config = dict(
    n_layer=12,
    d_model=128,
    n_experts=48,
    d_expert=96,
    activation='tanh_gelu',
    router_score='sigmoid',
    normalize_top_k=True,
    routed_scale=1.0,
    n_groups=8,
    shared_expert_gate=True,
    init_std_router=0.00741,
    tie_embeddings=True,
    beta2=0.98,
    train_tokens=219900000,
)
Below are experts of layer 2 (counted from 0) of a mixture-of-experts language model. Rows are named router (the router's row for the expert), up (a neuron's input weights, with its number), down (a neuron's output weights, with its number) and show model dimensions 0-127. Each number is 128 + 24 x the weight over its row's rms, rounded and kept within 0 to 255.
Before each expert's rows: "gets" lists some tokens that make up at least twice as much of what it gets as of all text. This comes from a sample of Wikipedia text that the model never trained on. Tokens count by the router's weight.

# expert 20
gets: ",", ";", "),", ":", "\",", "',"
router [117 152 149 133 130 111 132 121 153 132 138 154 137 147 115 116 144 113 100 114 106 100 113 128 112 136 165 106 125 121 144 125 130 113  76 116 142 143 110  96 119  96 139 156  86 121 130 175 129 140 125 151  99 127 159  90 142 139 140 119 137  77 120 163 128 148 108  96 143 127 144 125  84 113 111 137  49 145 151 165  84 133 133  92 113 190 164 119 116 139 169  93 117 150 113 166 166 133 125 119 178 174 122 133 133 169  82 109 138 155 123 127  89 124 138 146 129 132 142 108 165  94 120 139 147 103 116 121]
up16 [129 174 139  97  94 100 173 136 154 100 146 121 130 129  68 107 143 119 103  84 148 185 124  94 100  97 127 133 149 148 104 151 129 125 119 102 175 173  99 120 135  98 136 153 131 138 114 143 143 172 145 171 153 123 118 114 125 107 106  82 128 120 132 103 108 153 110 134 138 123 144 129  99 135 111  99 140 154 144 104 128  92 103 124 181 175 126 139 114 123 173 142  95 148 163 126 122 114 112 127 105  93 173 149 159 116  97 151 143 106 124  88 166 113 125 130 137 140 134  97 131 151 111 118 114 141 116 148]
down16 [108 101  87 152 135 126 122 144 126 127 134 177 146 113 121 104 127 122 152 155 142 117  88 115 203 159 188 142 125 108  99 102 127 137 130 139 146 131 152 109 123 130 148 141  85 121 122 131 100 127 113  83 111 144 132 116  99 133 110  96 115 118 110 121 151 149 148 118 138  87 138 130 134 116  87 122 113 159 119 151 129 141 132 144 158 127 206 110 151 165 134 107  84 138 103 143  85 173 106 165 102 143 135 154 118 123 133 154 137 136 123 112  89  93 129 141 128 102 176 131 107 145  87 165 102 125 158 129]
up17 [153 140 122 116 110 153 115 128 133 205 133 115 125 145 125 131 129  99 111  98 161 111  95 166 112 124 152  87 136 110 112 133  82  86 163 117 136 145 127 151 123 139 120 113 128 116 164 154 111  97 103 140  94 169  58  85 130 101 138 114 143 102 121 169 133  92 116 125 137 149 156 114 123  96 144 175 108 132 198 128 127 136 122 147 145 110 145 137 114 148 158 152  98 129 132 109 118 108 140 125 112 141  73 128 146 128 127 114 120 116 113 115 150 154 150 163 169 133 118 148 158 180 132 121 130 148  95 116]
down17 [122  86 122  93 127 114 150 124 125 154 129 144  93 176 151 167 102  88 125 120 154  95 137 128 135 134 106 154 155 152 145 121 144  87 153 123 116 116 151 133 136  99 156 113 132 145 184 163 133 140 130 119 123 170 118 123 125 104 126 130 146  95 156  98 146  85 132 123 169 108 153 114 162 100  93 147 130 118 130 134 130 160 132 111 136 142 110  88 132 148 138 147 104  91 128 134 128  93 115 116 115 108 178 105 103 145  94 164  87 131 135 134 114 108 138 165 149 156 199  77 143 151 127 104 153  86 121 105]
up18 [137 131  97  89  88 120 109 104 130 116 143 182 116 123 144 140 118 170 114 126 161 124  99 137 157 104 149 141 166  95 130  87 177 123  97 113  91 160 119 167 145 151 130 159 144 143 166 142 118 131 154 182  95 141 151  92 129 143  81 163 130 121 126 121 175 142 114 104 141 101 127 127 132 103 128 155 133 128 146 107 130 119 109 108 129 107 129 146 152 114 100 127 118 123 139 174 102  97 130  83 179  92 120  88  97 149 125 166 132 142  94 129 128  97 128 144 106 114 101 129 144 107 125 111 173 135 124 166]
down18 [167  97 137 132 120 142 119 110 139 102 129  78 117 138  93 137 123 185  48 104 132 123 138 113 145  96 118 140 118 111 135 157 140 122 118 100 118 117 104 140 107 160 148 124 129 118 113 117 129  77 162 179 140 133 140 141 133 109 140 141 145 131 171 129 147 125 121 177 115 131  85 126 108 129  90 136 145 141 120 112 131 120 166 128 156  94  77 167 119 143 124 133 111 146 128 102 135  94 128  65 140  93 177 132 135 129 142 118 131 140 117 133 130 111 123 149  70 147  76 165 152 131  95 117  93 120 135 135]
up19 [120 155 162 106 129 129 137 113 169 108 128 113 117 169 126 144 126 102 138 129 129 148 139 100  66 108 105 139 102 100  92 145 123 133 105 110 121 134 110 134 107 147 124 140 142 124 146 147 118 164 142 115 174 195 130  92 132 109 147 130 155 130  65 125  94 104 131 119 141 127 108 194 146 103 156 119 121 143 134 105  93  84 130 139 154 148 142 129 109 108 146 144 126 158 138 130 111 179 103 122  96 164 141  59 131 105 146 132 142 129 108 104 101 162 116 106 146 102 103 151 167 148 127 104 119 105 113 159]
down19 [114 108 109 149  98 131 137 130 164  79 118 131 175 134  99 109  91 129 140 137 140 165 121 175 137 193 134  91 110 157  84 114 131  93 123 150 150 137 101  90 148 114 131 171 127 153 142 121  78 122 172 114 162 168 143 108 125 139 147 133 146 140 123 138 142 187 122 138 128 128 123 119 138 112 146 176 117 168 165 133 148 137 129 132  97 102  91 123 123 147 123  92 117 128 134 110 108 104 142 112 105 164 141 119  90 139 168 131 118 125 160  74 139 126 149 109 133 109 142 126 132  93 117 162  90 146 146 125]
up20 [105 152 120 130 144 105 166 112 132 126 107 132  89  71  99 138 106  83 137 140 109  97  84 127 117 131 123 154 117 137 114 115 108 141 139 153 154 120 109 161 145  65 130 142 112 131 103 173  89 110 108 169 148 110 114 132 109 115 173 121  92 139  93  92 116 127 145 123 131 149 157 148  57 138 122 115 114 110 159 117 104 139 120 113 155 122 123 114 148 127 161  90 134 125 179 147 163 124 121 125 124  94 163 114 146  99 122 100 120  86 176 103 139 143 135 126 148 164 143 113  77 122 137 159 127 136 135 116]
down20 [146 143  93  89 149 116 136 149 180 116 153 145 147 134 129 150 117 112 133 117 127 106 125 136 120 165 118 160 144 151 156 142 108 146 178 130 135 105 155 109 108  75 100 162 136 107 145 168 147 164 131 168  86 112  86 129  94 121 138  99 131 124  85  84 131  97 133 101  90 153 121 140 117 115 142 105 148 128 128 115 132 140 117 108 130 113 156 108  85 138 159  93 107 107 141 123 152 138 118 116 118 131 162 162 176 174 127 127 133 130 151 129 101 185 156 156  90 115 178 122 121 163 133 105 113 151 109 137]
up21 [114 142  91 156 152 105 153 168 115 141 109 135 100 148  96 154 159 135 104 115 139 103 140 153 143 133 146 117 112  86 151 109  91 119 112 162 113 118 132 119 125 150 160 147 104 111 174 182 148 116  93 149 112 133 136  94 176 115 126  76 139  97 137 171 116 144 121 139 131 109 148  95 124 107 128 144  82 123  75 105  90  75 167 118 157 148 143 132 138 152 144  96 135 131 110 147 134 168 122 118 132 126 134 126 152 134 121 141 182 174 152 161 118 117 144 112 123 168 137 152 134 120 144 161 104 155 147 115]
down21 [138 117 138 142 153 157  93 122 108 141 140 115 129 111 146 109 141 115 140 119 130 113 109 102 132 166 115 147 107 156 143 126 122 157 140 111 113 103 107 131 135 102 130 148 110 141 135 109 168 158 120 118  65 135 142 157 134 100  65 176  99 125  67 138 121 162 126 134 161 122 112 123 157 129 120  93 165 135 143 134 132 144 158 129 112  91 136 111 128 137 135 154 194 121 173 111 106 110 168 124 140  78 175 118 102 158  97 161 143 102 133 151 115 149 149  70 108  87 120 132 124 122 115 108 155 123 167 147]
up22 [123 149 159 160 133 136 180 161 130 144 121 129  93 158 151 167 117 126 140 118 116 153 124  96 139 137  96  83 152 166 154 168 127 135 143 123  87 111  93  98  97 117 122  98 132  97 134 137 130  98  78  90 104 154 115  66 156 116  90 116 141 141 136 154 130 129 139 145 148 116 117 127 143 142 140  91 142 152 111 127 136 117 127  96 128 147  73 144 122 110 124  99 135 129  95 160 119 139 119 147 140 108 149 148 146 131 104  97 108 183 114 148  90 102 120 167 163 125 132 148 157 138 178  92  89 122 132 116]
down22 [134 118 117 126 135 138 141 152 106 138 118 127 143  69 148 129 105  88 150 131  90 131 138  83 105 132  98 121 132 140 130 129 150 149 156 150 118 127 117 111 149 120 125 174 150 106 105  93 132  88  88 136 145 128 127 165 135 112  89 145 106 184 119 135 144 104 114 126  96  82  90 128 168 141 105  83 137 159 162 130 154 122 115 179 117 168 111 129  84 126 153 135 149 139 139 107  77 121 106 149 121 155 138 159 130 131 150 122  89 122 106 107 151 116 129  92 134  85 150 148 118  66 159 124 126 124  93 134]
up23 [104 134 149 136 158 109 156 112 142 133 127 126  76 122 135 159 144 140  89 102 147  89 117 162 136 163 150  93 158 151 138 139 105 132 154 129 125 127 148 130  90 109 141 124 119 129 172  94 118 170 122 126 102 176 105 137 140  96  99 126 107 130 106 174 145 104 106 123 124 143 157 151 126  83 147 163 143 153 136 134 129 149 136 117 171 104 143 131 117 133 116  69 148 136 116  91 110 124 162 132 144 146 180 113  85 108  78 111 135 157 117 132  94 127 121 118 160 143  88  87 126 173 158 107 158 129 105 122]
down23 [149 134 109 145 114 116 114 115 159  94 169 127 139 146 131 139 112 125 131  96 153 133 113 105 139 108 130 126 125 125 140  62 106 134 140 112 154  90 130 136 153 138 138 115 115 128 138 130 141 134 164 122 112 143 149 121 111 144  77  94 139  31 111  93 117 108 136 115 128 155 104 166 169 134 114 148 123 133 127 164 131  94 153 117 137 102 132  98  89 131 154  83 116 151 137 176 122  97 151 165 107 137 125 141 125 107 155 136 114 114 126 176  91  90 108 165 115 132 147 142 121 131 194 134 123 154 147 162]
up24 [ 80 100 169 102 131 144 181 110 117 133 113 166  88 139 108 118 122 134 143 173 107 136 140  96 148 136 135 141 127 131 110 121 161 113  83 123 205 146  88 137 169 124 133  97 121 147 118 119  85  83 158 146  94 138  95 141 169 159 160 123 127 105 129 144 124 176 131 119 118 149 111 110 177 130 134 100 118 146 145 128 117 102 153 121 175 131 130 140  95 105 138 160 131 121 140 121 141  62 159 120 143 128  75 134 145 139 111 111 120 134 143 123 122 122 163 143 106 115 155 134 126 124 152 116 110 115 141 108]
down24 [119 134 173 137 168 188 158 140 154 168 139 108 119 129 101 142 124 153 163 133 151 107 151 141 141 129  91 115 107 139 157 138 116 167 128 111 139 118  82 198 121 151 103 118 125 132 135 144 123 136 112 117 111 110 131 127 137 145 150 153 142 118 169 174 148 143 144 134 135 133 156 111 175 156 148 143 134  88 126 145 151 155 178 131 171 100 131 124 137  92 154 131 138  72 150 115 134 112 137 101 127 128 130 119 118 174 146  62 148  84 119  74 138 126 144 145 132 137 135 102 156 130 119 151 153 118 120 109]
up25 [136 147 127 126 126 130 146  99 109 173 107 124  99 124 125 127  56 105 129 107 125 125 120 143 134 158 126 172  98 106 128 135 108 162 150 128 155 106 149 147 109 122 109 144 109 124 123 120 115 135 136  91  66 162  98 118 149  56  99 143 123 120 114 175 129 112 158 144 140  92 142 117  79  94 102 149 105 170 120 113 115 141 150 127 117 120 102 171  91 120 157 109 132 195 121 136 102 149 146 131 128 140  70  95 145  95 120 148 146 138 108 158 154 124 130 145  99 115 131 114 113 131  98 131 136 146 145 150]
down25 [168 119 146 173 123 116 181 117 140  96 143 102 134 124 108 171 108 142 104 133  90 122 125 107 107 159 137 122 140 107 151 170 131 143  80 149 113 131 107 121  89 125 133 157 108 143 140 101 109 105 143 141 136  91 130 144 132  77 108 156 131 131 177 114 106 132 166 190 103 105 109 111 113 129 126 136 139 138 118 120 131 150 154  82  92 123 109 110 123 131 158 135 132 144 151 115 118 118 116  77 104 110  87 150 144 106 109 129 188 104  89 151 138 110 136  56 135 131 125 131 129  98 128 112 110 110 162 142]
up26 [158  99 131 152 123 114 155 148 170 119 117 121 173 146 101 152 113 159 132 163  97  58 136 122 155 145 115 113 152 122 132 118 114 125 132 110 131 132 108 106 129 119 140 118 143 118 134 194 104 158 156 128 126 167 129 138 112 112 103 121 151 121 104 164  67 118 103 110 107 128 147 133 121 143 154 153 163 146 172 147 139 102 100 122 140 147 132 115  96 140 124 148  99 120 170  73 135 135 158 181 150 149 131 107 145 146  91 111 159 141 129  90  94  91 122 166 133 136 152 122  88 134 115 135 132 100  88 119]
down26 [106 160 124 113 106 132 126  95 106 116 102  86 121 123 149 120 125  79 108 112 129 153 119  77 152 112 177 126 107  94 108 119 120 148 156 160  99 110 131 101  97 182 130 152 112 107 134  81 137 140  91 118 106 123 143 105 135 145 120 113 103 107 144 109 158 124 144 138 141 109 106 128 184 125  87  81 118 114  80 124  88 129 141 117 131 122 139 161 158  81 116  86 120 109  87 144 119 114 120 109 132 166 100 163 104 113 164 112 103 162 126 171 128 105 152 115  82 105 127 127 163 129 136 123 149 133 139 130]
up27 [132 129 125 111 130 129 146 131 162 111 136 105  75 132 144 104 129 145 146 132 153 120  98 116  92 119 189 107  96 144 151 127 134 120  81 156 130 101 167  87 162 194 146 125 127 127 146 129  82 168 152 129 133  94 108 113 114 133 116 114  92 157  98 111 118 124 125  99 124 135 159 119 132 142 146 171 122 139 120 132  91  83 151  94 102 115 139 121 128  87 127 127 156 153  99  76 135  98 148 125 154 177 149 107  76 132  97 150 159 140  96 110 130 130 139 135 113  91 148 137 114 174 129 153 123 123 126 122]
down27 [168 128 131  84 137 170 157 163 153 106 123  88 103 153 116 148 165 118  93 145 148 124 105 148 101 136 149 142 107 118 149 144  81 140  99 108 147 147 142 172 147 170 143 145 162 153 133 161 125 111 157 163 157 153 153 146 134 163 127 125  94 157 170 185 124 120 153 126 100 134 150 133 119 153 133 134 125 146 130 131 124  91 142 137 129 168 112  99 131 146 126 110 143 163 105 120 113  49 138 104 140 157 113 147 103 130 120 129 174 146 125 116 166 116 167 130 123 115 117 135 136 129 174 127  83 136 128 123]
up28 [166 124 105 129 178 134 109 120 112 113 120 117 127 131 125 142 155 175 197 134 115 119 141 122 125 144 126 122 128 124 110  66 104 162 123 132 101  85  86 123  79 124 162 133  78 109 144 117 139 122 124 131 178 182 156 127 141 163  86 168 148 125 146 160 133 154  95 126 136 121 153 172 128 124 130 154 106 132 129 143 106 139 176  93 122 130 171 132 104 138 169  98 118 110 102 153 132 151 172 143 141 108  90  83 144 113 114 132 140 122 124 131  88 131 143 132 133 159 115 125 119  96 147 111 121 134 115 127]
down28 [107 107 146 126 168 140  77 119 159 139  73 123 118 104 120 183 141 144 135 131 130  75 138 149  77 108 149 143 158 141 131 101 139 154 134 110 133 127 121 105 184 109 118 150 132 119 170 151 102 144 112 123  77  83  94 122  85 134 141 158 164 136 137 143 137 153 144 114 148  71 154 122 134 143 110 121 130 143 159 120 142 168 128 115 101 108 102 163 135 111 151 116 178 111 104 155 124 119 127 101 128  91 129  98 118 115 102 145 165 135 119 138 108 139 140  95 156 120 121  96 161 124 145  96 102 137 141 111]
up29 [141  82 144 129 132 135 114 140 167 140  94 140 122 107 135 142 117 116 114 166 125 169 104  99  79 136 129 115 147 167 132  88  78 113 122 145 114  95  95 114 125 173 160 155 112  96 148 173 141 137 130 131 141 164 132 156 158 150  80 128 140 146 136 139 117 151 142 116  97 143 153  93  97 114 136 126 120 174 133 122 118 129 124 121 118 141 112 168 148 110 146  99 162 193 123 139 115 168  94 122 105 119 155 136 130 143 120 144  93 130 131 173  85 121 103 101 145 143 143 132 169 109 127 140 180 136 139  87]
down29 [137 127 124 130 140 128 147 147 156  96 168 145 144 147 130 113 186 156 121 113 167 119 121  87 178 144 152 123 138 120 103 146 142 139 155 113 124  91 124 126 102 152 125 137 144 143 103 157 145 153 140 126  91 110 153 132 120 111 119 137  93 152 135 132 120 125  99 146 106 120  89  83 201 103 137 120 120 123  91 116 128 134 100 137 110 107 117 133 152 117 102 129 113 148 174 127 136 170 158 135 125 109 162 133 168  83 101 144 158 145 163 106 164 149 117 101 135 122 142  85 104 185 103  70 109 118 145 120]
up30 [107 116 155 120  98 133 123 161 127 138 117 166 145 146 159 119 153  89 104 151  78 100 123 101 131 146 157 133 148 148 140 155 113  77 116 124  78 108 154 154 184 105 144 121 145 171  96 154 146 125 132 139 175 171 128 153 140 119  79 118 108 100 117 118 137 102  81 159  97 116 143 142 164 105 146 125 130 148  91 127 151 122 137 115 113 103 110 152 140 130 171 148 117 123 109 111  88 147 127 146 135  97 134 114 117  99  89 138 132 145  78 128 145 116 138 109 144 114  89 111 104 119 100 174 158 108 115 149]
down30 [107 129 177 132 151 128 138 118 150 127  98 128 127 131 116  94 132  93  88 101  83 134 125 129 142 173 125 123 174 120 111 123 132 152 118  90 124 117  92 104  52 115 122 143  95 132 110 134 142 181 101 119 125 129 156 140 121 133 134 146 116 132  99 155  76 114 134 134 138 101  97 121 127  96 129 152 112 110 124 111 123 124 141  91 103 121 147 157 113 100 155 130  96 111  97 135 150 161 134 111 137 169 158 157 149 111  98 188 140 146 117 105  91 121 134 142 154 110  98 154 187 143 111 168  94 109 138 147]
up31 [121 159 152 125 128 107 124 126 145 113 128 128  87 112 163 130 147 149 147 150 110 105 126 143 161 121  93 147 123  84 150 123 168 138  67 167 132 135  95 126 143 125 149 109  74 149  93 151 157 157 126 170 101  89 122 154 142  98 115 101 112 118 146  86 142 126 122 106  88 134 143 164 112 126  95 121 120 122 127 115 132 109 145 144 142 155 149 153 121 129 130 162 139  70 113 146  99 131 186 136 168 122  85 144 139 125  87  59 144 160 103 148 145 137 112 138 167 141 126 146 110 128 151 128 118 133 102 132]
down31 [152 132 112 136 134 122 145 127 155 129 152 127 138  87 201 118 158 125 119 155 125 121 165  90 118 109  90 123 124 111 169 142 138 133 112 129  84 140 109 103 165 133 119 138 129 140  86 145 122 136 134 152 139  90 123 179  95 149 176 130 134 133 120 126 107 121 119 131 140  90 139 174 105 126  99 147 156  80 150 127 143 124 159 128 146 105 117 130 121 117 121 152 156  78 137 131 111 172 150 165 151 136  95 134 128 123  87 136 116 124 146 123 162 134  91 164 154 200 109 136  85 148 136 156 106 114 141  98]
up32 [137 143 140 151 123 153 153 171  99 143 132 122  98 115 126 143 139 128 127 109 145 112 136 122 104 108 113  81 156  94 120 140 108 127 129 142 108 146 168 121 140 143 138  88 130 125 114 192 138 149 102 142 108 166 104 145 154 129 135 144 133  86 125 118 160 134 179 129 100 135 128 140 140 132 107 104 117 144 163 141  84 127 147  89  94 134  86 138 104 146  99 112  91 157 118 135 122 154  98 104 134 121 102 127 130 123  99 174 143 130 158  97 133  44 101 138 137 157 100 159 121 154 111 156 123 149 153  66]
down32 [132 132 116 153 116 119 148 125 140 148 154 147 112 155 138 119 136 105 104 182 103 129 134 121  99 148 150 156 157  96 126  98 126 115 151 169  84 139 128 115 145 157 115  67  96 169 141 141 126 126 139 142 124 101 104 159 153 161 118  93 119 125 123 106 123 133 168 129 108 151 142 175 117 166 115 105 135 126 113 157 163 131 119 105  91 156 103 143 149 158 103 159 150 163 104  82 139 143  87 138 141 125 147 112 128 120 110 144  98 124 132 142 127  96 142 144 149 114 101 155 174 211 147 138 105  94 117 152]
up33 [107 129 158 132 175 131 120 164 123 119 127 120 131 115 137 150 145 140 134 118  87 130 151 128 114 147 114 130 132 148 145 147 110 111 145 142 133 119 128 154 148 156 168 114 143 117 127 164 152 124 127 117 108 161 138 130 103 182  98 101 103 156 136 126 125 147 136  98 143  96 182 118 126 160 112 118 127 130  84 138  87 119 111  88 120 165 121  85 134 168 123  99 121 132 131 196 120 161 119 137 196 183 129 123 115 104 113 119 185 108 142 117  96  77 151 145 144  90 166 113 131 122 165 130 106 126 106 108]
down33 [140  92 146 156 120  98 142 127 111  81 120 117 123 122 102 136  83 131 123 110  72 122 139 135 149 141 138  75 130 110 129  96 101  96 141 169 148 129 137 112 139  84 159 125 103 142 124  99 182 100 154 169 115 132 131 147 101 121 120 101 143 119  98 114 116 135 171 154  93 112 157  97  84 140 117 155 142 149 126 142 116  98 102  64 105 169 157 141 143 156 103 120 148 100 154 156 118  96 122 135 150 156 125 173 134 109 131 111 164 119 124 108  83 128 126 161 161 124 123 154 125 110 141 112 131 142  94 113]
up34 [105 112 136 102 145 100 134 135  95 117 135 144 153 105 121 118 122 181 118 162 101 166  79 112 108 118 122 135 102  91 118 134 104 139 115 113 122 156 113 147 168  85 161 102 114 151  94 151  91 132 133 173 152 169 130 148 136  93 140 128 141 138  81 117 145 135 148 125 157 151 145 115  75 124 120 114 127 173 152 149 123 124 190  96 128 118 167 107 141 124 161  96 138 171 120 127 138 153 145 140 174  96  75 143 130 163 120 145  93 147 133 129 139 122 118 123 170 110 130 136 124 138  84 121 157 128 138 147]
down34 [122 119 124 138 150 150 147 114 120  89 117 143 119 159 125 134 135 138 126 145 131 146 112 126  93 146 169 149 136 122 145 110 118 112 154  95 114 102 113  95 114 119 185 127 124 151 161 135 130 111 120 175 128 184 142 123 133 146 137 151 175 164 128 147  99 153 125 151  90 149 109 152 147 129  92 115 160 113 154 138 104 128 182  87 148 113 147 151 110 148 130 120 136 167 153 151 101 128 130 125 179 139 103 153 159 115 131 183 122 174 138 106 139 101 106  97 109 148 105 132 112 154  53 119  78 118 130 131]
up35 [120 144 137 131 110 116 159 145 163 107 123 105  66 127 146 140 138 117 142 116 110  60 107 149  98 112 131 134  91 115 128 145  87 124 100 133 137 117 162 113 110 150 118 118  90 112 127 121 152 127 145 110 154 139 125 138 150 138 120 145 109 124 174 130 136 113  90 101  85 133 121 134 153  98 154 176 129 205 172 158 125 166 153 144 104  90 138 175 115  96 149 113  99 141 131 153 104 151 132 113 136 133 134 148 125 137 101 148 147  76 112  85 146 115 127 168 133 126 140 160 143 141 131 133  92 111  97  98]
down35 [110 137 124 155 138 167 129 100 142 148 107  92 191 128 161  98 141 120  98  91 112 131 160 131 117 143 131 140 120 122  88 153 110 136 140 147 158 126 131 134 111 141 162 139 130 116 159  78 109 104  75 100 187 122 142 141 124 142 123 173 108 111 109 127 108 146 137 122 137 152 175 124 150 154 117 110 120 113 189 114 146  98 150 152  95 121 131 127 146  91 144 109 169 139 114  97 157 154  99 155 116 185 160 138  91 128 139 138 141 151 137  90 104 156 121 140 144 130  85 106 118  87 133 144 129 151 123 110]
up36 [117 139 137 139 168 109 116  97 141 111 118 152 145 148 141 137 144 117 146 145 128 145 118 144  96 155 105 160 135 133 136 156 153 125  64  94 147 160 139 132  85 150  91 157 171 112 108 123 111 117 158  85  88  95 135 103 142 106 148 180 117 127 138 150 110 164 137  71 144 115 126 133 120 123 144 151  72  80 122 155 104 120 126 118 128 123 106 158 144 126  93 140 102 150 135 156 135 162 133 164 176 155  87 126 120 120 126 117 172 127 135  81  87 155 136 108 113 124 158 120 148 104 119 124 133 151 158 122]
down36 [136 117 105  96  89 117 122 130 132 100 133 131  60 132 118 152 129 138 128 138 149 123 121 147 134  99 175 105 123 124 141 165 164 128 147 145 135 169  95 132 166 140 149 100 139  94 140 175 153 147 116 100 181  85 104 132 152 111 135  96 180 160  85  83 151 101 149 157 140 147 139  91 129 146 143 103 135 119 154  96 143 145 132 138 128 118 133 112  65 140 112 148 176 113  92 132 134 113 122  92 121 132  94 100 120 102 115 133 113  98 105 108 134 143 131 129 152 132 139 125 119 165 131 101 104  87 153 118]
up37 [126  98 120 111 137 136 137 119 102 157 128 138 113 114 125 139 134 133  94  91 124 168 146 158 130 130 130 106 168 166 100 112 145  99 107 110 144 107 115 101 120  94 118 136  94 197 142 139 176 113 129  97 134 173 132 152 155 132 110  96 137 146 120 139 114 116 142 128 132 153 156 143 104 107 116 156 134 211 124 120 115  78 168 122 136 180 126 113 140  82 122 142 153 139 111 154  76 122 126 132 178 119 115 129 105 146 125 173 130 106 153 155 162 121 178 135 108 127  93 154 151 133 138 123 116 123 126 122]
down37 [119  85  99  88 129 143 153 160 117 164 123 177 114 147 141 156 150 110 150 120  91 114 163 126  92 125  79 118 118 110 135 124 111 117  92 136 118 122 123 176 115 141 142 148 142 140 102 144 169 162  83 103 144 139 157 134 130 141 104 159 130 124 110 148 135 129 176 129 114 146 133 112 125 139 139 118 109 132 137 139 118 139 125 144 122 143  91 124 112 124 109 132 162 117 145 123 109 122 144 115 162 103  56 153  95 127 140 118 160  71 165 118 117 172 159 164 146 139 159 118 146  82  63 146 124 125  93 121]
up38 [140 159 102 126  68 134 114 149 100  98 107 131 153 155 150 101 139 162 128 141 106 139 135 159 118  84  79 131  93 140  96 113 109 116  94 136 111 123 134  89 107 117 168 137 120 115  88 115 132 118 140 122 173 159 126  86 137 104 121  99 118 102 112 113 124 147 154 184 129  79 128 147 156 105 160 173 130 145 141 130 158 103 128 143 144 140  97 147  95 138 161 109  92 159 161 109 154 144 128 148 124 116 144 123 154 132 127 154 157 167 138 106 108 120 124 155  77 108 144 105 151 174 134 113 102 120 137  99]
down38 [134 128 128 149 126 205 113 162 106 125 119 124 157 132 165 122  69 133 137 132 101 176 144 144 142  92 116  94  96 158  95 141 100 107 142 174 134 101 119 136 118 157 136 132 113 156 135 109 152 118 138 122 164 174 123 156 122  77 125 106 114 107 125 115 119 136 161 214 159 114 127 141 112  91 153 138 107 118  96 122 121 111 123 149 165 141 104 128 108 134 130 146  76 140 143  99 116 112 141 119 108  89 162 151 111 118  96 167 111 126 143  91 127 122 131 125  92  97 112 125 124 133 103 135 129 130 116 136]
up39 [143 126 129  99 113 128 148 124 157  95 108 131 109 134 139 117 118 142 132 133 184 124 134 146 139 160 144 164 119 123 154 135 134  95 127 141 134 114 156 103 144 116 157 122 128  65  78 149 102 158  81 125 109  90 100 159 121  52  98 146 159 120 131 126 122 110  90  98 167 127 145 146 125 110 124 163  72 105 153 117  96 102 143 116 132 118 120 117 142 122  94 106 102 137 143 119  97 151 157 124 117 153 147 158 169 144 136 166 141 181 138 136  89 178 107 110 155 138 124 144 123 143 141  98 120 142 106 135]
down39 [140  81 102 136 136 105  97 126 163 123 116 160 103 141 153 128 172 105 137 172  95  85 153 128 128 132 132 141 129 110 111  99 101  99  80 109 129 134 172 130 141 144 154 112  91 159 118 139 148 130  74 122 130 148 126 110 108 118 153 168 156 153  85 156 128 101 113 125 162 140 118 141 101 120 115 115 117  93 110 143 117 145 170 113 123 150 124 130 146 139 105  87 147 139 123 139 112 118 138 152 116 106  77 143 147 149 104 182  80 113 122 173 115 142 158 113 145  94 100  95 139 157 164 150 118 104 164 132]
up40 [137 115  67 106 137 157  87 161 131 152 129 124 138 115 112 103 128 153 136 112 142 149  59  96 141 129  99 134 154 111  90  87 131  87 108 156 150 103 121  98 137 124 102 152 130 139 115 152 153  93 111 172 120 149 184  97 124 115 101  93 149 108 135 123  97 148 155 170 126  99 120 184 133 148 156 123  92 130 153 103 108 108 117 123 147  94 114 125 168 126 147 177 137 138 125 101 126  85 129 129 158 113  79 101 131 120 140 128 133 130 134 107 136 126 130 161 113 169 139 132 174 122 105 132 114 124 132 133]
down40 [127 124 120 143 145 128 103 109 114 147 150  97 115 112 139  94 103 108 151 104 136  98 113 135 161 105 116 159 110 155  94 122 125 127 119 124 118 108  90 156 113 124 121 143 134 118  99 149 114  95 128 168 160 137 108 123 102 130 120 160 132 145  73 148 106 105 168 170 147 110 122 129 172 131 200 205 143 148 136  91 186 132 115 159 123 100 124 152 117 139 128 123 156 131 137  91 100 136 173 103 150  73 138 120 111  85 116 125 122  99 123 121 137 108 112 117 103 131  96 114 148 138 100 174 129 132 118 143]
up41 [ 96  88 118 132 122 161 136 141  76 127 123  96 132 154 117 170 134 139 153  78 143 123 122 121 158 116 100 128 157 150 151 190 118 159 128 137 163 113 108 110 133 100  88 106 156 110 119  74 133 115 114 120 147 114 100  94 124  94 144 124 167 100  80 135 134 174 161 193 154 107 121 117 129 148 133 133 123 155  80 109 120 116  88 158 159 135 112 162 143 143 140 135 132 165 126 106  82 103  98 119 161  84 161 122 118 122 134 113 134 159 131 105 119 129  99 144 138 122 129 126 156 145 127 111 122 138 130 130]
down41 [ 91 113 141 123 130 172  91 126 115 120  97  98 147  76 120 111 111 132 123 111 171 116 123 114 137 126  99 124 119 127 145 156 138 164 208 137 148  92 128 107 144 123 121 124 109  87 149 103 126 126 142 122 130 129 108 150 106 100 142 156 141 117 126 183  98 111 167 189 138  68  76  94 102 147 109 108 128 142  86 100 123 110 154 148 155 134  77 120 103 146 106 114 133 163 104 106 116  98 131 137 141 109 173 142 143 113 146 141 151 116 114  92 136 140 129 122 142 126 120  99 149 155 110 117 126 137 102 122]
up42 [125 107  82 138 166 110 132 137 139 146 113 128 132 138 102 148 117  78 127 121 113 140 126 108 124 142 183 127 143 143 156 144 105 166 107  96 118 130  91 141 141 127  84 118 141 123 122 131 161 164 154 103 114 111 115 140 132 158 108 102 106 113 122 128 116 118 137 136 159 129 158 111  72 134 134 179 150 179 157 154 110 156 104 126 185 116 165 156 145 104 137  80 105 143 142 132 132 123 109 135 168 131 123 122 111 117 132 135 148 113  96 132 142  85 125  94 100  79 113  43 129 130 134 122 130 135  95 156]
down42 [163 102 102 155 142 134 113 127 105 111 141 151 148  99 146 135 158 155 155 129  72 150 116 114 169 129 145 119 140 189 144 112 150 125  87 123  93 140 154 116 141 126 111 143 122 122 117 109 107 133 143 112 151 117 103 135 132 138 133  76 123 119 110 108 163 109 180 168 115 111 114 103 172  99 111 117 111 162  79 130 113 171 124  87 107 119 134 122 120  70 105 131 105 121 123 140 119 171 135 136 115 112 112 107 122  53 114 176  88 133 162 121 131 137 142 122 153 158 130 106 115 148 124 137 120 127  92 155]